Weights of a small mixture-of-experts language model, trained from scratch on English Wikipedia: 40 experts in each of 13 layers, 7386 steps.
Below are experts of layer 2 (counted from 0) of a mixture-of-experts language model. Rows are named router (the router's row for the expert), gate (a neuron's input weights, with its number), up (a neuron's input weights, with its number), down (a neuron's output weights, with its number) and show model dimensions 0-95. Each number is 500 + 25 x the weight over its row's rms, rounded and kept within 0 to 999. Numbers have three digits each.
After each expert's rows: "comes before" lists some tokens at least twice as common just after its tokens as in all text; "gets" lists some tokens that make up at least twice as much of what it gets as of all text. This comes from a sample of Wikipedia text that the model never trained on. Tokens count by the router's weight.

# expert 6
router:528458494484527501519481532497453482522482509460531512459505496502510497502508524541460524491519547566509482462526474532536476509487476521467486522494482473501541488463480465474534522507484538487472477508518496502486523510483514490477516515520466516527495497462473527502497484505551460543
gate0:533492516518519491526473501522490487507520484510554468465521458477452485530478492522470552504518520494540505506505483452559526462493505477498506502484516490510483484479466518501509526487543490482471515536511481533453495478464514500482495509512502466517458456489440534488506482532499487525
up0:483483474489511500511511507535457517507482455497513478517476494501478525474503554522512477494550500517533482481521541558488481459503486469485493523505486545514534520474512542476520490458526506532479527499507476519484507507481488458459510510478521501477534457566496487514456519514503502465
down0:500523484518482482557472507550504503502467506485511488504506494478520505479516455518449473488435498474470503536533497482468487528512528538518510506531499479447478515518520497514483522546500517482538513497510544501455493497542511519482479501500467502479540523455520489523478529532473508466
gate1:539492472492483469516456507496490533448467547474512512509532567520531510465522467509477512492538493526507436500489521517491495518490502529548503508463526455521543454495496462488529531472480503509505543520487506500508537480499473491512522480499503511514472526509487516466523480496488512517
up1:461474507526533497484531518489522477507520511512511488509505474505495480467484481507464502453452548521511574512519517538489483515489512488484499535522544465484451496521509537477470521496502523539485493509505512530497442529515491479475495487476517525490515516537485472503488569506526471495
down1:508459470513523504516512491516459475481535539489469525506503515533509500512459495509485477500494476488451470506519490538510520500520494470499471546542488524561505521501510491529522553482459489495477528514494561476516519484505505477502481507542504476486547494501524473451507481516521546469
gate2:491515518518503527532492508523481492481563506495523555498491512513525540507555475525481496531531519575525504496504496496483504479477464504515484497460518497525498538488498475527540463487472464505478488514522479502500474485455499502523499528472485488526474504509451535515465494447458500509
up2:522497489485515472473473516504477496476485524472493539498457545520461498520460490517532493482493526510469501477507477495498522459502533507500497443516557478474489509500529499469464461458493499489462493503511541484516445501511533482497508501487517520505490463519513442491499535533529479555
down2:483526485516479467537510508489487504476490469538454565477510477494501480490512511491484486463495494505504495514504507478468522567524486456493511517458486463477529496510489527520524461458536512499460476545526500528491524509490511506530459493485480499511495516500469504484533510478489554433
gate3:490505513476474515518518489485489521484483507468494520472512539448518519488526429521498492514487494499525500524508471488496488501479486540491516477497520512456498460489509464485472528502518475481496508481481503541492521436412529486498553468498522538508497488491501504468471528536532517521
up3:490490487496508510534472543501554501523519474512518517491487509465499522516488512501453442504496478490516554516487457493493522492508496488550524505495490481523476526461438488556492526509500517472505479458518561494500478493526480524434511473480515514522514486474499455512499492508494491527
down3:508455467451467479475511547538494504490509451504482532500548553482482491499465527469502471507503524438532489523508509496499510475522523483505502526487456528464474476502455486522465487510481452503501487510487512496515556487519506478494504521509472526495487501502498545514481536510500481456
gate4:475519479486502459494487473489510490533494471548502529515545515520523499512525492505504545474515507500489507552522497478522485504510551515499441534496517483496495527496518548523526446499487504504476509494524456497545486467468506512489550521462474519533555518507471514496549516527508517512
up4:513518493532466499499519504482522487452482536491505520448505506518483446495491519513515512488501523502471451498486515472509423497497501474526514495483508481513454526498520510480506459515504463529561465480481481514511530450501515482512526516472480467488459488495457545513496492528473512463
down4:460484491479503475491535512526514534473501509515538507477476483501468493506543476517510491490507497546503500478532443455512503511484518504491446486476519495488526470461464509502450476487518511473514473528510510536504493502477532538476556514525550517512478447480466495503490459501526473477
comes before: " ", " the", "-", "|", " S", " M"
gets: " |", " the", " of", " in", ":", "|"

# expert 25
router:523508509501504529544548523479548544517504516444476515495497505490485541494518528518515485493521493514514526515529495489472473451495528487516497485489505490482468532510477534561508492508530521471479475509501493502481469457444489513476495486541520537487474448523505512539517480513553515494
gate0:462475514508509540499478523530489477512462529540489514462502472478565525505515507465523468500508456502511488448519476475473505481488523498480513449501467492518493496517533498525470509526518530481500504485444484470476485456495462472507470497546498510528474486492499539495471479463534480505
up0:517514476512481480506494500487513499477520495496491481532513505464479465460510501465512521574487473515454525519567490466487492553516559511476513472509515486518515466460488499459495496467518477511509515497546504476507530543529515478481508520483464515523531563515483503518503518487502506506
down0:458473555474514478526506498529514505505513505522498480558470534501486495480522484488471495508533500501498468519543467536483494486511486523494506519485530475506472450538458494478495524478514485465450461497478504489508512517508441523540511510544487491480461447499504530459486472494508522481
gate1:463517446491461500496533474482526486479471515525499522498502515524479528476507526508528498462478536517484494499512495473484526502482506525508554533504528496477475501555505512481501499537495487495532505526480455525503521476544473465527540484519529437503488506516530516522466538510548539503
up1:495532495492490546519502518508510516438538501482454566518515505500496508552511530447438461500495505498453463496492525505514512518484494499521530476514525478480459501507544517465496491486484451514506536495478439490504480472495517500516534507509496468470532501517488502514477475504496510489
down1:491483509533521457525516498522523502523538457492498499436487495500489519507499499511486507532491551484504526493512475527463504566483494472484532503541499465492524522488484501500500462436502493473501522491479522489516511470501480524547516503475470488514505532525452473507503534482557528462
gate2:509487531512503544504489479539468471517531493463511511499493467489475551461528507516497533480508507474464501503494516469466548482464553483535503486533503477489556486522522522473540492452538491493492508470480506511511480470469541521505525507505494496488493501490518448533495505515560511488
up2:484484528543454558500460518503509516508502463485472464518513501484467546481509520510476461484509499505529523489466490576492491485516499492480506481511496523472528506490492499513504507521521532506509498426488480481481469509482473494532481467524523528508497494528472527535553524480531478467
down2:485494497477542501498453516532520473549502506470481484520545510496464497510471506512530514495517507501508480502557503547530474496465479456474480512496522522468521515516502462544540534463491516532510469463493488517482480491497482502510464456490498478500504511526456554510502443530493497517
gate3:469499487487542510494531460520517460523542513487485508494496515507520474525533490464510483521526525512478491463544514527544498459491558490499502515492537556484496490460492469478486542507492515522547521497517468460429485507478495471518516498498495520510526472489498494496543493461523485498
up3:448488471502495494517517455484481539506512528462494479461498475513480461508486505495497516488484504497485458487491482499497523501528486517506530506486499528516494470519496463441490504511526485473458489525483474515449516459481573483522478525471494576519472495495486488553473481513482480502
down3:505507462509481483498510472503531494507493508442513517526465495500508522526552502508470485544491465533476492547480450477520508521527504486492456511533504490533473494537504521496480547488497508492489480514516475466463455484439504551507502489515565531533494488485506515502504512515523459499
gate4:520540492522561456513507516480500526523517526485539472487491499499494517505469482514480528474518529479562497551486505533515492524535468495519486516453524477470514506453476492495517555486514524535472516456502487496543504552469484527512506508480497497517495479475540529496522474507511497519
up4:471533516479548482504492514522533507494538541491477468490476470475491540500519481508477534491546501463492491494488499485451465514478529534512498519545462525480481502533528508506518478513500494481477501507520480524533536531469469528484483494512479506486543476475536471510495460541563519521
down4:444517534502490508519503467514511525512499520477513484491510508478497498486512479531545548465517544499484529508483473506509538471495538483464529478506545525493468502495559512536533486499521516455512466486526506490478525515505466516475505505506500488522483494481536474527478521545540447546
comes before: " ", "0", " a", "20", "1", "19"
gets: " ", " |", " to", " and", ",", " was"

# expert 26
router:519501505506506526498512493485467529510494495509496508504483521457520518474507604535496459487475469517482485485529524508496495545528546475463521525476503470486526508542452509489488538475466510491519480542493510515475514458543524502487474530501495479484485501519464509482501478545513509486
gate0:474514530512502478501507528453492546533449517511496483477508493461529519490543547506526440501535486477471494473483521503522509454529509510474465490476447475509557510527481524524490493526497464493520524521478463538474488483465544501492510507521512483507491508540477515507529474487509512506
up0:511514505472460473520524517447482508481466502504533473456529488494528504533466503517508480466464504517488532511502528514512521533451531537499532501462492506492485538520539520478491492444546486513482506496507487527511484501522489495516573475495485495507525439504535490540497489494495486536
down0:488496498500517526514520495513476469542470535479474529512523545500519537536497522509511524487500446514471433491490473453507552472540523530532468493523501487526516526522461506521522538508507488506491463485486478495467512494474485467518501567500506487505493539496487489496522454477516513514
gate1:499500494494425463488503533486509491470504538461490497503525509510526502492491484508469487521567536536530502506533504544520451511568496513468486497504483497509505513504489505486481531480531489488488528461497454517501511432498487486492457478509538463519481480523523518498516540506511490490
up1:481550536504496493458522493457496516519477484480495524548528468464531499532514474492529505451519458486483487483507484473519516498505513541530487477521514514495502514500551487508527523495470506522521480503519522513498479474500518461513480494449462556499505486428478521501521529474488485462
down1:478520492558505526457505540462494432499484496510476502559505499526524518539502506517513505495470474484512494451521512521477510509503532493526505517531506503537485515500520507473489552466534561477514464500482513523472522499484516500508461528464479499507515429503484526509507509492498480517
gate2:490511507489499483507542553504466497480492498523470516469510489512524525502479537477528478486463496466505524479490492535503530497564515484492506531523487479483509486533503541486529532453504522525560532514508513502476547523517549541491523483522504489486516525511528474466462501554482525487
up2:519513480501510507500445500495477494518465505513439462479511502539480482508513504520531495474496494467478480493548485498508492482506538502488500529517535484536535515473541522502469524495515469540525557536435488549485507507525508477497456474504526497486513520547510519487485481478449492486
down2:466477506518546520492544508529486526518492490469527478460477484481496524490513532501534538500470499478539501482498527522498485499499494474489465513502504500497509486510487526480555525477534504519514513464512525490538496503523488544440491474480445456480527469464523475494483492497569500537
gate3:497451509510486485471515481518493501502535492495540483491494516500535506487490491467479444530510485484449530501491533508459514537471489477487437513501505485452510465549457514460501485497446499495496528543483501528552507503513539509525530490473500523490496474501466484523496526481514537524
up3:515476552495530446494489501502514488497488496527485529534520496499512525501515526493500501552444525505513533486520471504496513518509496484487509441474445493456543504501507496493493522516487502474541541537468482545458496511501532512528519498516483500532494497506504481472502537451544529451
down3:507491517477526523476478478485494483484462498495494519455491493501544482503504534445501498497492492514487464548518483453557507519523499478494542540498484489495512484494522476491518486475474513491495510526488529513469527488486487444544477456484478543548480500475458504483568492532484512485
gate4:488498508509486476538479509504525511460545537486543526493521501503505525496533536533491510518511513520541502510496500506468494529540500517484514491444478495443477526510514501492486466500522498467482471530479498458490514532491475510471531528504447450496462482503444470515511491457539469512
up4:498478489485505521490513520519510548471489538471500516464473502511484468468534540484482520525507514514538515514541553478514472484517495473514505545528458476515480537501509559493487469439514489528476484509522483489487518509520487499490498496541503487501528519500548471491500561485490494555
down4:498463508503477489509468491515466508463482504484536497513468464525502501506495500500510525505521489557487537512496480501510508507486496512530468487465461526516507509547497493450531494527506489448458502491555479458531569485528493469506563507541531498516501484500513505535535482478472491491
comes before: " the", " ", " a", " The", " f", " M"
gets: ",", " the", " of", " and", " in", " |"

# expert 2
router:540521469522503516472487459492525500490507485451529479571470506533530525532491489521518498525545457523458512527509555484473473475494493527477457479532496481535498479516520519459464472484487495474513471495506504527483492457503533503496496499486490516490460511490531493508507459479462490490
gate0:516549494509514469527489512510487489480499478483479509512458509566476517482460493473514465463511523517500492503496472437515515511510533570527448500528521480502480501516468497444528485472470525530482502492482468498480491477462504507483508505466464528483528497467505538521508525529496507512
up0:480514484532503489514500508495527481481484491480501499461478524480491444501479494552509507485544495496537506482484479485548539526529522468496516498528501511488493478494486452480520508504520491505504517414494538484517502471517446515565431479509495529488498494471515501484543501517503511477
down0:488535488526539515494488512481440497529532519502534540500472441470514517441456477481455487567500494495522508470456527464493528501473470467503473515486503510516496528482505501492504515517497522505517480493485499489512538527534504544502511529484493494469473505491499448506470503530524494524
gate1:482490470535483540494500428469525449551470489475518495447502504529483440533515475511509526514488494474501475498522480527503497485508458487499542529488507504559480502495529557487497527495486538511471507507493521481495515457521502483472527508497488539494500531518512481492487500474492480532
up1:501487503484492491483482458523520507523455560494493523521522478507512502477511499497488508501545477463453503508468543499497521495509465492465480521519450515500550528494484547498469513475495517487524502482524512481487519524497537462520536512503476518523460548494531478504572509457505501467
down1:551533477455521467514522493477504500457525510517529508514474492490458497502467492495455512467539533496475495515526520537513523536517486516500481492509466474475473483505505476500507508515517449522502507488498517501497434512539495512527499503519528484525476496502477454463483486455503527575
gate2:520521482525479491476503493488496532486520501485483506527507490534483446516502509490482518528474517535525500495542509503518487465524470499521497527539495473489520479504453483515490470471476490483534531496573509571480486481467485497483508496479465499531459531523560488516524507530453518475
up2:488555531513497522508509466489518485481512516520437507528519521442545511521513530464503469500529485479483501475505458461509511521470482505517500479499549518451483506466503529495480498497519458524482487526497497504460521541533482506485552515516489462533522503526532463508515501522537499488
down2:532472496513486511533484487503549531543459468491524540476493522489454485481473538509530496526500471520507484477491498540474518491497486480516525539519568498521517492518529475475504529486497509523466484480470481476519533489490488519495510482507523485529508534518424538454470512499512476504
gate3:544477513475530439468483501547524453511469470506514510522480526494510518520565483504512498560474466499475519473532526508455511483498516520452496490514482501481482480521512494504490460475521509485514474490523521516513510489480475501491540548461551477524500528485488501510517512489457508510
up3:515524479477475525458520516489462471480480501472525449510477534515485512512529497500523516527516502483488551467489518504503532487525515447499512503501478471488461499511493527525478499495481480517497475501564524515533479539512477490431534515529524467534491495482506485513489428496491507533
down3:477474469537490534476506534487518520463468538526488518494512526466533491464463493533523487477478513505536479490449523513479480472448529487518488502479523466507536509514515575528511497472483495479509512525494545515504540506566482533491489508511490491483522510459520500501492509500523495527
gate4:575524507509491512477532517514517492492565501492522488544499505474563498533529511485494524508487478519502463515476510474477547503496497509471501463475528491524505475541473508509473502518517473518520432492497478475559466517467485551520526500503489512485474531485505503503504514512484479502
up4:478494479475532502500524542528497533485491500502532512525511547497527511529467521501522514490501555499463513501488467523490560593514508512467477521520486500506512493466517527528519498525528482495559513510462528533521495521471490513511487498497475514509489518511459469508481484556487501481
down4:503513497517503434529491509491486490478522478524535509536484524485477524486538499509508496547531483484503556528519537516463480515456533484525527456489498466491507493528488492475491527477519506491451503510497504535479470493461481544481487469498493485521512471519496466473508418500492523518
comes before: " |", "20", "19", "0", ":", " |\n"
gets: " ", "20", "19", "0", "1", "ed"

# expert 10
router:529497497499537494499467476543487491527535550518493557497496501502527489516503509521497531528494497503558495454479500493503511498477478510509531514512528497496504478430477504480512492434504517453539505479495464516489485477537460505478502506541509471489504531457483510529519496485549458493
gate0:510504523539533480489484483506487508547523508542514469525489526535497512508509481491460528508471512508537539521461505457522508542518527520503505507507478520472460510459512541498490457507491509484483457474473530518494485495505526490500517521513493458556508499426492538476489525482547498518
up0:532479495550508504475478494518513522489503465533512484466521518517457510501502523547484519496490505497465496475534508505508501503448464498501454492538486475482511523555508485495516481531524550528466514487486516447494510512561462485498492458481474498526444472483492468488491472521499513528
down0:463509492512538460563515515475484454500502472499530478524514556504490513484497488520511479497511487524503505502562507486469527489535543518517461504523499515480533505506497491493459496519467476469453503488448563502463521498491506498508491536528504489483486457480488469498442498478490499501
gate1:537531473520509495473466465524479483528515470493521499501494577512495509486514514499484520514519475540533471508487468468447517468482456500469488515527482508529513507478531494487557542433510468513502516521509498530462473485500489502503463450518513505527514475510477498472494505517481500482
up1:535530517540447477496499486497460526485485459480494477473505460451500504524488508501523533542496516455503469489482487497489484458494494497471482499494494505579502503453481488488520502461479493508527497496515478508482502520519505489476477489504464493514478496525474462475491444525517493427
down1:455464498491439518495480522455470499502445486501477526466486504548494469494486492493514480478482505490502507508499520525504511494454489508546470518490565531485490485486494502493447470511505474454493507482463456511496507473509491477527498510503525488509541489463515551550482502492535493531
gate2:546472535482519461528497485507441497438540533470509474503498474457499509526500475481487523490527490479468484476483496507461505504495535494522506490482512486508483524474519506507507507499478443501526489467505478450497512484539510498470512492513511502461482537513466480565483506557526478511
up2:530531529508488511481524508510468500507492542499524499478506494497416517487453496510475508496538444556493515514527488505473461499504511490514520485499506518489485497529489470511436506482533501487522490453483518496479487512533516502503547500475564500517515461503474518470463527493468466496
down2:495467532490555466512488520501489521492532524518460480508509474525528527480442558473478504475520514477516533507451553486518494493508455499533493484446519520496495494465525511523524534492508506504521508479515516506540476510494476496451486479504496488497474506537489482536532533546522503500
gate3:528508468488520518461509491477490521502526518504475549527491549483481502466493499443478459493473440454518507500502500502465493506477513441496495478530471484493502472473525492536485490542506500485529505460503472510531489491473496499492501502580468477537496509504480472510498456522477490514
up3:478457485502512467477509497496493547508500501482530484545478516497482550456485527511471455474493516520503480546523520498480448504497556490524469502489524499519465490472511467518484498510555486513494506447500461507508478469500529478507519479543479502481493547489458496546521521506486504528
down3:511482480513499479482489478498471494571495479493506467499487484554452501465467492498544520477471458487518513438489479497498480518505537467520486500502561497533506510494511482497526488459495547449505510458500481472510492537493526549473500515540503468489497495490502463516482510473498487481
gate4:507525508462532502507564465473499538518509498537532512499430529519519519491487546503489481499523510482482449477480497466498539462502505497473504484515513461508490516500545540468454456510496454505504476516458494506519502512482527506486525509548487501490492496476484504520469503499460541508
up4:509514492474531501469505527546488470483530444492428511484483510502540500482475541509517489470502514468527467536522516478518506497484473498484481488511529501534502473478540505472465518516491519459480501513416537508505510464548542498479483528498489532520495495501511481502493529505517523498
down4:522522432516504464542480517502501540492508477477492500439486523458508506525501499510534517493489521478538489475518515506524469488510475550502536487507464487493508469486488478497515472472477500459463535551488471532485497476474516481551518538499484495538524481496489477533485507479547516512
comes before: " ", "|", "-", " the", " The", "=="
gets: " |", ",", ".", "\n", " (", " |\n"

# expert 29
router:488490494531504477529446507499485463529508456508500508536464516527485474511503508516486494526489539511515520438516513477511494491486540484455475469524513484553525497513500514486453559486520521489474470501479494487472527527457483477504508521515510484544492499486522539535529452504460521507
gate0:521474509498456483508493518472502534499482505506450490541474521498526507493520529514495474481513500483468499481501519542482503486536532525453524507517540505475490515517523504440505475440492498519488453463523490478485521555513476511524527487503473528478472468458465514520531491472535529472
up0:486509515502532533491486513503531485489470516494483480493467501472523519543472494488533456552504465503468474460516530445521491504463504541538484496501476515491536500525476483523551486471458516504461523484472529486512505500512495513489510472527509511477485497465553428489501530510475507489
down0:492501535475488485483490523582506523451532507505500506539527512467478490516532477513496513498494523488518486522520511483511520476513472509497472508488456515444462514489533505544483501494485467487502548520464481476454479469487527516492485548462482526512527495512513513535480490531509506442
gate1:494528516515477498534473532528499526517528480497521514462517490500470475513499501502491493503560490471516519500514464503554526514541511551506504484484499490536508458500487468518506528463487523491512492482513530508521490583505476523496483526496487447523483523478548473461524492465531479467
up1:500492454495529449493492532463470513489511476492489502477466486442487497514477521493502507494524487517479463515456479471474500502491537526473482485444531518506523461531454519539495469491504537495477490461533537511501516528450510506500508500462449502494510516502508534506486445509532495514
down1:491521546492502476494471453503480523525549482467461489501485492494497540506507479483491494470480517469505487459535497556498497542525473503463504466510452523521529475480491494497451523537483474498475479531518493502547505503539472472534472539467550510511481493515488486496497520471483497526
gate2:490474520476504449495519527509520490467518509506490497512509508525538497553526483482446469489486512509514477456471492472501533510516528492514545513504504488517557558473500510495430529520476513478525535444465495495500538473495511496537529535555500482505482511506507508487510488505505508475
up2:488427510500460469496520506492512463466472510517503494509504474516486493486526495497469505504465496545467522490534491517502492478491558502476472493470515530543464467491541485452465470481479497525473512494505508494512508486470488506502508550532502513509456473480517527514554463520537511462
down2:519486503484511494484474469505503465475505487470463519509480512482440496511466459472523509487504499516549525502536526531499474531468493552516530518508487470486501503561488525538516489508457441489483494529517526534510458445534544481494511488497462515475471495509495516521521483489489493492
gate3:476506491498531478477500501456460499523463486506493492481483471526489516497529477477497443488486514506538477522525473508488467524453539485478449500479514486531527492544487456490500530447497515507490520488468467525541484552464481484478537476503471521480499499518535476518528478542497483507
up3:531462535513465502514486513491473481526520479530473503491538485454497529508494481502510529547474468475530495495476487475469473546529485470492530468526446530455486487512502507454520479528531492499539483507480492470487526471535467522508524512493476551494474489537537496524502502482473490478
down3:487549504530479486482508494485502523538486454489482444510476464481488529487502487480508494471519484487531530557541505503528506507482570478534507515474502461467483513525463480509510499494552482498526530454520488517508490490504504445498482509509484513519459452489514480476513472503491493456
gate4:497490462541529471520464539486478483515489485517494495505513516547495523526452492500535517485486474563511497539496486517505472460547509453522504479475453483474537502498505484516493552516535524499475505484491505519488519547531507488541504480452512460525473517479522513500491532515530483508
up4:497508516496457513503492531508528514486503493491487484479550511496471480576498526532475518492505525539502482521505556512461514525459499509518470511472444487528480503495515524509492500486518460461479496537467452464476517539505552544465485511504509492485492495482484479468504540492513496468
down4:507513501554477567504565499484514457528470490484476478542488486530490532490482505524521488473457501532513481494486493516506497481464494495505514520518538520472527499477462531519481552509517485519524455494471476492520501535491523470481499446541518509478499500502554462493492504517476507498
comes before: " |", ",", ".", "–", ":", "\n"
gets: "20", "19", "1", ":", "0", "2"

# expert 38
router:480536533524502520513462505483576492499498481501507503512484509546526550537498465501519462525496492493510468530498505523508474438489539449506518477512519491531508477511484530499465469512492467495478489500528486542528519460486517475502467502513501476463497497466549444508511485494498508484
gate0:521429562473538494456480474494476529495499499537501490516471525513518537467508551500502481516504497462500502496505494467490509496495488475495484505530490511524497499538534490494470492514492458540514537448501495517471471514486514511490475469500486521470462465540522489494455464512542529480
up0:538496517476472521464506500512498503500538538539496484464558514526460504464523502494461481490525489504473510483517507495517474499485525545471504513489543543474473506544522486506451470508501465478481457447538507509440498505532495480487510516531526520509472456503499498528488497488528480497
down0:481517516525491536486515500517512502587529513519461506522480482433460527467503453513489496519507492530544490507468501485488498502532522469527516521494504478553514498503535488494502473539494501465508524491509504504491505508475532456496486520467454541541523502486474505526484464495485535491
gate1:515536498518459547494493542513503549474505500511479506507448503491488504508497536472514489498452487481507542448483486489550487499512477469522484528525476459515508513547474519523504462512481492506439522502500494510491487544536473514527507498487505492483449495473461436520511512488497518503
up1:494485516447483520538523488539518466527522522538533506521488510488506500511530492569515511487518532527487499488523505531453484476491461541540486523472511510494516507506485537480503477497505483481493516541466500527454529523536472527492469525483520549504469524563505487515498491487478528494
down1:472504477513474495445508516474548557488501516468470518484475507522534492467516509486485484471539525503512481517493495480559503491528493484484522477538524466494502469473513538544477481554470560541518472493494472515524514472459513491497536492511522507506519522510502465533503522497497488519
gate2:469537464470502488439498536534532494508485496491511526525459520513525489482445491508502480486520547514508518497474514491515493471538530457462522463525538472515449494523502531489523493475499470499467504483510509458499479467500499502530522485527544459487476530509530523498544483520492482508
up2:523455512477474537498489489506509515514491438489522460520514534454509537521532464515485515536512459465489508461510515562501509535459501521498513505476506504505508509502491521553456470518476514494517506495505483556534472493481528526476517553487503501501486524488484534500476470510462480497
down2:576521471528541513457545510522492504509480544497533472480482489508521490521509520501530488465538544528463495507496493468455482464540536477559498497537514471522489514511516520538510477490495517489509514503510517521498513471489515517525475482485466502495526480470496469475520543465499503519
gate3:518475482523530484515515455498512503535508457499519499496515503563523518546516531450569477505495509480523500527493530509498486445475535522521518498508489459469495497483500492469525502516498473482496552531496471514512493468494522472530517506510499532465463506476504475515542444485497516484
up3:507490526492473496488508488451489486472477468525539507496519478469477526471505538510444484532493526501470515516510494510525459511546532475506527459514483481488466488521509500541480459477517523528509497519484475483481503456556532509524481566475546500506476501499475510484543509482490533504
down3:521514452530493488507490479537516499511481503473510478491512509541532481491467502481516500468494480469491485494511507485505518509509519488522519496542451507556504484462481500482524535455467530515468480496482497471563475529521460483448554499511530481512466463500520487505495491509556526464
gate4:479480503511498505508477509472507498498524521489471529526477513473478507450524510542461545467544452486466476525487486517501502460488499500519474561520514528548467523538500520489529483481446526496515490526530504494454460482487527458503507494500502486506487490528528500494488488451537524521
up4:513519530471469502490512502472505472457464529470491462525462530500462494494513492484487495563481508496474517469476494489467509531498487468495490527531483518512477435496457493568505519479489511498517507494474505525496535480516536531511498496526490502497506541484506475496515521577460516501
down4:487532476504482482488534529495489476521483507513486477490497552507544520485544465524499435532524489521489485498542486555505490459505516514500511525524509502461497483504485554506456496524501479531499471480485491521490530512462482527546483487488472515440447507489487492478490517500474478535
comes before: " |", "20", "19", "0", "1", "-"
gets: " ", " the", "20", " (", "19", " a"

# expert 36
router:514499530555502506503476423497523515518526474508512503577456525527468488514520522519485449501521520507511525485483475489460504499496519496511515469504478454531462499478523481527465531490492471488510475498502504468451519476506539522490490493538515505498469471485496522539528490474522506487
gate0:453490522542483469525483467537478528488517499506476485488501505503536533496487527507499521506497522501507512442491472517475561529479500504449496468507518477545490510511564471532480511529466520518468520449527490499506525515505536494554525535485500460472470481506481500522504503504475515500
up0:493510492536524520490461494476496497474482480520513499515466509509508468509499513513511507536496439506513558511527477495521542520487541504499476530510500488498453532495539556498489494493524496525551459482542502522437554503491487498454508495521493462529474485523489476490482510522466522476
down0:512492549478531496510505514461453498446514448485501488540514497488533487493560483549454513505503496498514488519489496522508504461492489485496513526482498496532538495568447495476478491487521486528488512504487510566461493481506507525492520518516507538496529517494486458464461493496491475507
gate1:528482518523514498501509529504552468467495439560451521483509459541484485492521487463480509495455511506525520494493475467484476548524518511511488474507489463528498535483490494481488479520520522470512480447482522456528468461501515539472514521532517474518492477515498488486488480483517531500
up1:489509458486510545526505528497486497481449490488532517505469548541506502484464503487442510432449441496503521488496525533453484484532511552544519499512496455470520499473506511474501475517491502504461511493497517502500521497487492502483488522538520521493454494454475513501510510513496489504
down1:477570496519515483512472541521533459526542527509532477493522457458452500509478472478521481506517536498554505527468514490515542506473492525491461488491456476494526490490475502500524508557477495483493506494491487502507474533498550504499529485472528480491492490464490456492497493481532478494
gate2:529514517546495512493509464486503522552513498520493449515469470489515470491488446467512451483476484501509492482471495520458498519495523504513451501491497485445472520499507508491505522503513479495474485479475491456439552491468464467536539491504493500460507482483489510498485531549531516496
up2:505510488532495508500506503534523501507524466503481512505488471511432532505504503459511493503538519457492504468510486525511491536501518520455535493510515516439494509535483467499518492494494490487541490496509456485438474531529505490459512501496533479459551512477504516465556488504519547528
down2:499522501480488477500487495521489446504505514504501520460512509498505481492515481537477513487447464499513483514515559441458525469505516490565512535499544491534475431481500491496505502495542486520498529504547502501520446522495514514485463475506483484490470472528502532511537475509486515512
gate3:462466492500507537474493497496504511525547495498517531518456534491482533477528522537456448529524524501526489415478518509472468462478543527522505489467511526520502511453511487498521474474488505490493465520533501504493480493474491498474516461469511485514478486474525474511476479521497484528
up3:485517496506512462474475497524520471494515512532443509506503480497478533523506469505561523502463471539512497537459445506467550518492507519537513485488518540533526505539494475485509524539512503488460472495456505539512485473468463513508453501471506500504459503494498473497500531482488510521
down3:480498469499534467552513487534530504499521530481512493540514496492486559509496496535496473532503492507469492435533466485507506511483515480486470496523487483526501509490512508508530529493470504443498466496491497484478498524525502504529520523516514526478482483530467479587510551495471542491
gate4:490473448533501464488474473512505520449495507476482530471527506549530524479520503535483440475478532494536513484479491512487493506507557464541533489525500477530530525521539487491473552473473499452494521490519500474505494476484520500519526488501525520464521499512494540524504514522471498514
up4:511515472531543532503507504536486468530513493515485544519443513525539542502482491497560502493502513474525459484519451500534506449563519495514503481503510530499496470480499473487516526483486458477485481498431536494521480511494518498520516478517524489483525509455504465493506505522514495491
down4:434494563468491494507512516507524510507538523487521526519479513503522482508498495512473469529470493513483499507492497494492489534536524482498490524493555521488465491463515492530536500512509559473492529489483503440474508517528436495475529513494466462500505541522509508484546516479520515465
comes before: ",", " |", " of", ".", " in", " to"
gets: "s", "e", "es", "0", "ed", "1"